Weights of a small mixture-of-experts language model, trained from scratch on English Wikipedia.
Size: 12 layers, 35.4M parameters.
Experts: 12 experts in each of 11 layers, 192 GLU neurons an expert, 2 picks a token, a softmax router.
Training: a variant of Adam for the experts, 990M tokens.
Below are experts of layer 8 (counted from 0) of a mixture-of-experts language model. Rows are named router (the router's row for the expert) and show model dimensions 64-127. Each number is 128 + 24 x the weight over its row's rms, rounded and kept within 0 to 255. Numbers have three digits each.
After each expert's rows: "gets" lists some tokens that make up at least twice as much of what it gets as of all text. This comes from a sample of Wikipedia text that the model never trained on. Tokens count by the router's weight.

# expert 10
router:164147039169120122116126129113149147159117114134096156149176168162119111140168088149108115132141155154113108100148124104120155105131134152116146131184150140125145167125121109157099137144107101
gets: " the", ")", " be", " also", " were", " was"

# expert 0
router:132124118098081155152170159154139099169118147141133155153130128114132132133083111125144124104128103148133165127142084100100113118129133148133114102115123170103137136115126099111125141148143133
gets: "\n", " \"", "-", "–", " (", "H"

# expert 7
router:130107159161099166144159120150126117153130132125129128084093134125163141143136138128186135105172121157153122148141128144059134120149116158124137113070111155105094147152123158145100107139120141
gets: ",", " the", " and", "\n", ":", " or"

# expert 3
router:156093120087102137166106091141119106120106144163195159129138182132119179132156172090143168115131158106113090112131147180126118104130139114124097136132102126131162123158168149112074132118178094
gets: "=", " the", " for", " his", " its", " their"

# expert 11
router:110119144131107120173119116115178074142112152127140114114138134108147118114182153190154110143102137153128105105126127173142158117138146107115135099063187113098105142130104141160111131093149144
gets: " a", " was", " 1", " 0", " 3", " is"

# expert 6
router:128137155169150123118158112123140125148116142125117130130079125116135148133155121120128135145137145091132109128128152129148138129146081092137138120104127114112119126120104151150110140146089085
gets: " in", " of", " to", " with", "-", " from"

# expert 4
router:175127134142141132112112145103139115135123106098090071135108109182141149167119112194095138125120103183124155202142167175147144124132113109121143169134167148123118116162163114128111106115138161
gets: ".", "\n\n", ")", " in", " and", " of"

# expert 8
router:155137135136129150125118083122131135127144152111149143122159133115140153144100159167156082134144132093106162121118158117138144138141121164134165119160131131116121101120117080130147165115135079
gets: "s", " |", ",", " (", " to", ":"

# expert 9
router:081126187109140116130135160128094172114111130083093110120136124123079168134107103087172138149132114124127116173151107100155147123142106114163136156155150111133155097136133114098164148125045180
gets: " |", " The", "The", " that", " which", " has"

# expert 2
router:144126106104085142121153135102105126103127140122153160113111139118109099130154126103107120154153171141135108063090089075173084120141088097115160164110117132103126119133140120128168159160087166
gets: " (", "=", " =", "ti", "\n\n", " New"